{
  "num_hidden_layers": 9,
  "d_shared_expert": 0,
  "hidden_act": "swiglu",
  "router_score": "softmax",
  "routed_scale": 1.5,
  "lr_router": 0.00243,
  "norm": "rmsnorm",
  "learning_rate": 0.00468,
  "beta1": 0.95,
  "max_grad_norm": 1.0,
  "max_seq_len": 1024
}
Below are experts of layer 6 (counted from 0) of a mixture-of-experts language model. Rows are named router (the router's row for the expert), gate (a neuron's input weights, with its number), up (a neuron's input weights, with its number) and show model dimensions 320-383. Each number is 50 + 15 x the weight over its row's rms, rounded and kept within 0 to 99.
After each expert's rows: a language model's description of what the expert responds to. This comes from a sample of Wikipedia text that the model never trained on.

# expert 0
router:33 58 63 27 50 38 38 55 46 26 51 19 73 37 55 47 76 62 50 41 27 61 25 62 55 51 46 33 50 58 45 69 46 42 31 06 73 70 42 66 40 55 25 38 57 47 12 57 53 84 53 37 56 55 46 26 43 48 35 60 31 63 39 80
gate0:56 40 80 46 57 52 25 51 46 56 73 36 46 37 39 30 67 49 56 65 44 49 53 33 61 49 50 44 73 70 46 50 31 58 50 55 32 85 42 48 56 55 40 49 63 41 37 47 37 69 24 52 81 63 69 51 53 51 26 33 42 47 39 33
up0:52 64 64 37 35 31 45 70 41 42 67 50 56 61 36 57 58 70 61 74 71 13 58 31 25 61 39 57 40 53 34 55 43 55 57 43 62 41 60 55 69 48 75 30 48 70 73 29 35 66 42 60 72 49 66 49 66 43 99 59 37 38 33 87
Non-Latin scripts, semicolon lists

# expert 35
router:46 85 57 50 43 64 50 63 42 39 90 53 30 48 34 53 43 39 37 28 38 38 54 59 51 34 53 60 56 50 41 25 38 63 47 43 45 69 42 48 30 37 44 61 82 42 23 59 43 59 81 36 39 56 68 80 50 42 42 64 49 53 72 46
gate0:38 55 17 32 53 71 60 61 38 57 70 15 29 40 50 60 65 93 35 61 74 39 53 42 44 48 68 48 53 57 26 62 63 67 52 57 43 68 53 23 81 64 46 40 48 44 37 43 62 30 71 45 34 51 49 60 61 46 37 48 70 79 36 53
up0:57 60 81 51 66 59 57 47 65 83 76 49 32 36 65 38 52 66 63 50 58 44 58 41 19 59 55 56 35 46 39 46 74 61 80 57 49 77 40 31 37 28 52 55 51 63 49 45 31 53 74 46 44 09 50 51 41 65 39 50 50 69 59 60
Infobox list punctuation

# expert 8
router:40 38 40 49 63 25 43 47 63 50 20 69 49 64 40 74 43 37 24 52 67 60 59 61 48 51 38 67 55 55 36 46 60 54 48 58 41 53 43 69 62 43 38 42 70 34 52 55 54 21 85 74 58 49 56 65 37 67 61 24 57 48 52 59
gate0:36 50 58 39 63 46 42 55 38 58 49 35 54 32 58 45 58 46 38 37 68 84 63 52 71 50 48 39 47 38 55 15 59 52 14 25 68 66 40 45 31 61 10 56 87 76 50 53 20 49 44 63 45 84 45 43 60 50 83 23 61 34 69 39
up0:51 56 45 64 59 56 52 24 66 75 80 49 72 39 28 29 53 49 39 59 60 68 25 71 38 47 48 68 49 56 59 27 63 54 86 51 51 47 53 44 30 50 64 37 36 25 42 49 27 56 50 48 36 50 49 51 54 41 36 61 61 92 51 33
Biographical career verbs

# expert 60
router:32 50 46 49 52 34 57 44 39 25 49 72 61 78 36 34 16 29 27 67 56 52 55 46 54 45 27 51 69 64 83 54 65 38 49 34 42 43 69 53 50 48 59 40 21 68 38 59 54 48 41 77 41 39 40 34 61 35 26 37 28 54 36 67
gate0:33 58 62 71 60 64 50 32 48 67 36 39 53 41 17 55 49 35 53 69 40 55 36 51 49 81 27 47 61 63 39 62 30 67 48 62 78 46 33 39 43 36 52 51 37 85 52 68 82 44 46 86 46 47 35 58 66 66 56 41 62 65 66 60
up0:41 50 70 43 46 53 59 55 52 63 54 30 57 50 44 59 55 17 73 52 61 49 59 62 57 50 40 61 50 41 45 44 62 63 63 59 57 49 54 34 45 60 44 30 48 38 40 44 49 35 25 64 33 17 63 36 12 56 76 48 48 29 38 69
Ordinals and football leagues

# expert 14
router:73 55 44 41 51 66 69 67 49 73 43 78 53 62 60 29 36 63 65 34 46 25 64 52 74 36 54 32 52 30 66 24 49 52 38 44 56 97 32 55 70 77 64 85 77 70 32 57 38 62 30 62 73 65 59 76 44 54 29 38 37 39 44 49
gate0:59 31 63 78 62 17 23 61 29 57 44 45 58 38 61 41 29 31 54 67 51 58 53 54 43 41 44 61 62 52 80 56 25 47 66 49 58 79 54 50 36 70 33 52 38 48 60 57 61 40 56 22 59 53 54 50 44 53 56 64 60 41 63 53
up0:76 37 29 69 47 44 63 76 22 37 63 34 42 38 60 18 38 70 28 47 44 96 53 42 70 41 22 48 72 62 73 74 65 61 64 47 37 47 72 32 57 63 56 52 26 43 62 25 75 99 51 47 61 63 35 61 83 52 67 79 37 34 54 48
List and table delimiters

# expert 54
router:52 41 73 41 57 49 33 85 35 86 51 60 47 47 49 34 49 53 44 72 27 61 34 66 54 51 46 67 33 58 37 61 36 39 24 77 58 67 71 49 41 29 52 23 66 75 57 46 50 75 49 59 35 55 57 62 69 37 53 55 63 64 65 34
gate0:63 50 48 35 68 36 39 42 37 73 41 65 70 20 59 36 68 26 92 42 47 75 31 32 52 68 53 49 78 57 55 73 66 56 38 26 74 59 52 41 51 45 25 45 53 43 51 36 34 64 56 56 38 68 38 39 48 46 56 53 67 26 38 62
up0:44 48 35 29 40 47 51 35 54 20 39 37 22 72 53 60 42 56 35 51 37 46 49 54 56 14 43 30 48 73 52 69 49 41 58 60 34 35 23 65 39 64 79 39 50 71 27 54 31 51 41 53 62 56 61 38 37 47 66 43 54 61 64 54
Paragraph and heading breaks

# expert 52
router:43 60 37 37 53 69 47 65 58 43 74 38 38 47 53 22 51 51 56 64 78 44 19 36 39 74 54 61 28 46 50 35 45 64 70 78 54 53 55 73 39 44 60 57 41 57 65 58 66 65 42 71 79 64 65 54 45 36 64 66 71 26 59 03
gate0:40 78 28 78 57 71 67 44 46 40 74 80 53 70 48 73 52 64 54 39 60 49 41 75 45 55 60 45 38 64 50 58 57 45 46 47 52 62 64 54 51 75 49 27 60 58 17 30 18 47 40 46 65 31 56 36 50 44 34 57 43 69 45 55
up0:54 39 34 53 46 25 29 41 42 48 36 41 69 47 47 36 49 36 51 72 57 60 48 13 53 29 51 45 59 59 49 51 47 51 61 63 38 49 50 69 18 61 37 36 42 38 66 37 69 38 61 53 52 45 57 64 60 36 46 40 96 52 47 38
Punctuation and an

# expert 23
router:28 47 45 55 57 44 44 67 52 63 45 12 85 59 40 43 70 69 55 37 39 41 64 38 37 48 59 51 47 12 27 46 41 82 42 48 58 66 56 33 49 55 48 25 30 55 72 41 31 58 68 17 52 63 43 67 59 67 44 60 49 39 65 45
gate0:64 49 39 59 72 99 17 53 52 33 76 37 59 36 10 50 63 46 32 49 58 37 51 64 26 46 58 47 50 26 26 40 38 52 55 28 47 55 37 34 28 13 43 46 62 36 12 48 48 43 35 69 42 57 55 43 50 69 53 41 38 46 92 48
up0:59 57 46 58 51 28 57 52 32 20 52 45 61 37 53 41 33 72 46 30 40 40 54 45 46 52 69 73 51 48 33 73 55 52 56 53 31 56 50 25 19 56 45 36 57 67 31 59 69 46 32 59 60 46 37 72 49 45 74 50 24 44 35 61
Census demographic statistics

# expert 24
router:49 24 60 70 59 47 48 23 60 67 66 74 51 47 45 83 74 53 39 67 58 80 50 67 46 44 53 33 65 60 60 33 59 60 45 48 46 20 80 16 43 38 48 55 26 69 41 50 51 52 54 84 76 77 60 37 32 48 51 60 41 72 27 45
gate8:46 64 35 30 41 62 72 60 62 50 42 43 76 42 43 36 39 37 40 23 78 55 69 37 50 41 38 74 56 63 37 63 75 49 24 23 70 47 59 44 41 81 59 50 46 57 47 62 49 47 32 60 40 47 40 87 78 30 55 54 49 65 59 31
up8:46 55 57 35 64 58 76 41 54 36 29 46 41 82 54 61 85 53 31 52 71 32 55 90 62 52 11 88 60 53 34 46 88 59 25 59 66 44 59 51 23 81 54 60 62 56 37 47 43 67 31 34 35 34 39 48 83 44 43 61 39 63 64 47
Foreign name fragments

# expert 30
router:36 50 64 49 65 68 43 43 48 52 51 46 70 37 31 31 52 34 57 46 61 68 70 40 60 52 55 37 58 57 65 44 51 30 53 68 65 99 54 65 48 72 52 27 47 49 25 31 52 56 49 51 71 77 37 73 67 63 70 52 74 26 46 79
gate0:38 68 45 51 38 59 50 56 48 42 52 64 46 31 50 33 72 38 62 39 76 62 15 69 49 53 44 77 42 28 64 85 45 33 55 36 61 57 49 39 55 50 60 71 62 72 63 72 65 74 39 67 68 31 54 64 46 53 37 42 53 49 53 58
up0:15 79 76 63 24 65 69 56 57 22 50 27 52 97 60 52 24 43 38 50 50 26 77 48 67 33 58 28 48 65 48 63 39 45 37 47 31 57 59 43 77 58 57 50 70 51 66 55 53 36 53 65 46 37 66 48 22 51 41 56 87 35 72 40
Sports table separators

# expert 13
router:60 58 39 58 58 57 52 62 59 76 67 65 88 57 27 68 70 67 64 33 76 28 49 42 54 45 60 39 08 69 58 41 50 38 86 37 42 70 46 52 49 59 50 43 63 63 48 83 59 29 54 27 58 44 44 24 73 71 73 47 61 32 30 63
gate0:30 70 27 66 71 31 49 34 33 58 61 31 24 53 29 41 69 66 47 50 77 59 46 23 38 58 73 52 52 30 53 70 24 71 22 34 23 54 41 45 72 39 58 40 45 44 78 37 59 63 28 34 25 56 51 61 48 68 60 43 23 84 53 44
up0:66 75 80 33 40 53 53 59 48 42 38 69 37 26 47 62 23 32 20 50 37 70 60 78 59 48 44 45 52 46 19 40 59 59 51 36 96 50 60 48 69 55 39 61 50 50 28 19 38 43 42 44 54 32 38 34 47 53 52 39 52 44 80 25
Digits inside numbers

# expert 62
router:29 39 27 74 48 65 63 49 49 48 54 49 66 73 46 55 41 66 45 46 52 49 26 50 58 62 36 85 43 32 45 66 37 33 74 67 42 98 37 78 54 49 49 27 63 74 36 68 32 52 64 86 64 57 54 60 60 63 63 63 59 24 40 42
gate0:40 40 44 32 69 50 70 65 64 42 20 42 67 44 53 36 48 40 58 51 60 25 37 56 50 67 78 50 54 36 48 51 32 44 67 32 62 36 81 50 38 52 38 44 26 60 57 49 50 53 53 37 33 71 59 69 21 33 31 33 41 60 48 72
up0:57 76 48 61 62 44 23 49 25 59 78 51 41 43 56 39 60 74 40 65 53 54 72 47 40 37 49 30 72 56 41 40 42 57 22 58 22 49 36 48 51 65 55 57 51 69 58 54 45 53 56 60 61 56 61 34 50 87 55 45 52 67 58 38
Final table cell values

# expert 33
router:47 37 41 19 64 71 77 46 59 55 44 42 48 62 47 32 45 84 57 64 58 45 58 53 37 35 38 46 54 60 54 59 35 62 51 40 33 75 39 62 40 48 77 65 79 48 62 23 47 51 62 47 59 67 53 58 61 74 66 35 42 44 72 41
gate0:27 67 64 80 42 42 31 62 32 67 33 81 58 57 46 76 76 62 40 45 61 49 10 53 21 62 33 56 82 40 62 61 47 49 60 37 82 56 65 52 65 36 26 71 37 35 43 55 26 65 55 40 45 50 48 33 61 46 58 36 71 37 70 55
up0:80 33 51 60 45 26 52 46 58 43 58 33 54 66 44 53 50 50 32 53 77 54 67 45 82 60 61 21 63 14 44 10 56 54 30 71 39 57 66 51 39 75 18 48 58 52 50 62 55 66 39 44 49 50 84 74 64 64 53 63 71 39 63 35
Verbs before prepositions

# expert 56
router:70 35 65 37 53 58 28 50 35 64 39 28 46 22 69 69 27 56 60 34 53 27 41 76 36 31 77 44 40 50 48 60 43 57 57 57 53 46 57 29 42 61 56 45 49 53 79 60 44 84 78 81 63 68 60 70 68 62 78 43 82 25 63 37
gate0:40 34 77 42 22 58 29 73 67 86 39 38 60 04 54 53 70 40 52 57 54 43 44 24 54 52 92 51 42 37 44 45 53 49 56 54 35 53 44 31 25 62 61 40 48 20 50 32 31 80 60 55 36 49 36 46 62 59 59 41 40 66 31 55
up0:15 51 35 38 31 46 54 56 62 61 44 41 39 28 74 34 50 51 56 53 73 74 49 31 25 46 66 38 19 37 75 54 55 86 51 47 33 65 62 18 55 36 52 59 55 65 46 55 50 76 55 06 32 46 41 52 62 61 66 60 56 65 42 42
First digits in tables

# expert 12
router:41 63 53 50 26 50 56 61 38 69 61 73 73 24 84 62 27 40 48 64 35 67 36 57 65 69 58 55 54 66 53 57 55 47 66 62 46 16 66 67 52 37 44 51 61 57 49 51 39 71 65 45 49 42 28 38 38 38 74 18 33 71 62 60
gate0:70 47 51 43 13 67 35 35 53 39 66 38 52 48 34 57 36 42 59 17 80 34 35 62 36 57 48 25 23 39 51 39 51 13 69 47 61 51 54 45 41 41 64 47 51 05 20 43 43 35 68 40 20 36 34 56 53 68 53 36 51 47 46 47
up0:55 35 34 32 56 40 48 33 48 63 54 60 31 49 47 68 75 31 75 61 34 63 56 74 52 61 41 66 33 22 50 45 88 43 32 47 52 38 51 64 64 36 38 38 76 57 65 66 22 36 56 41 52 49 46 43 58 24 40 54 76 60 61 44
Word-initial prefixes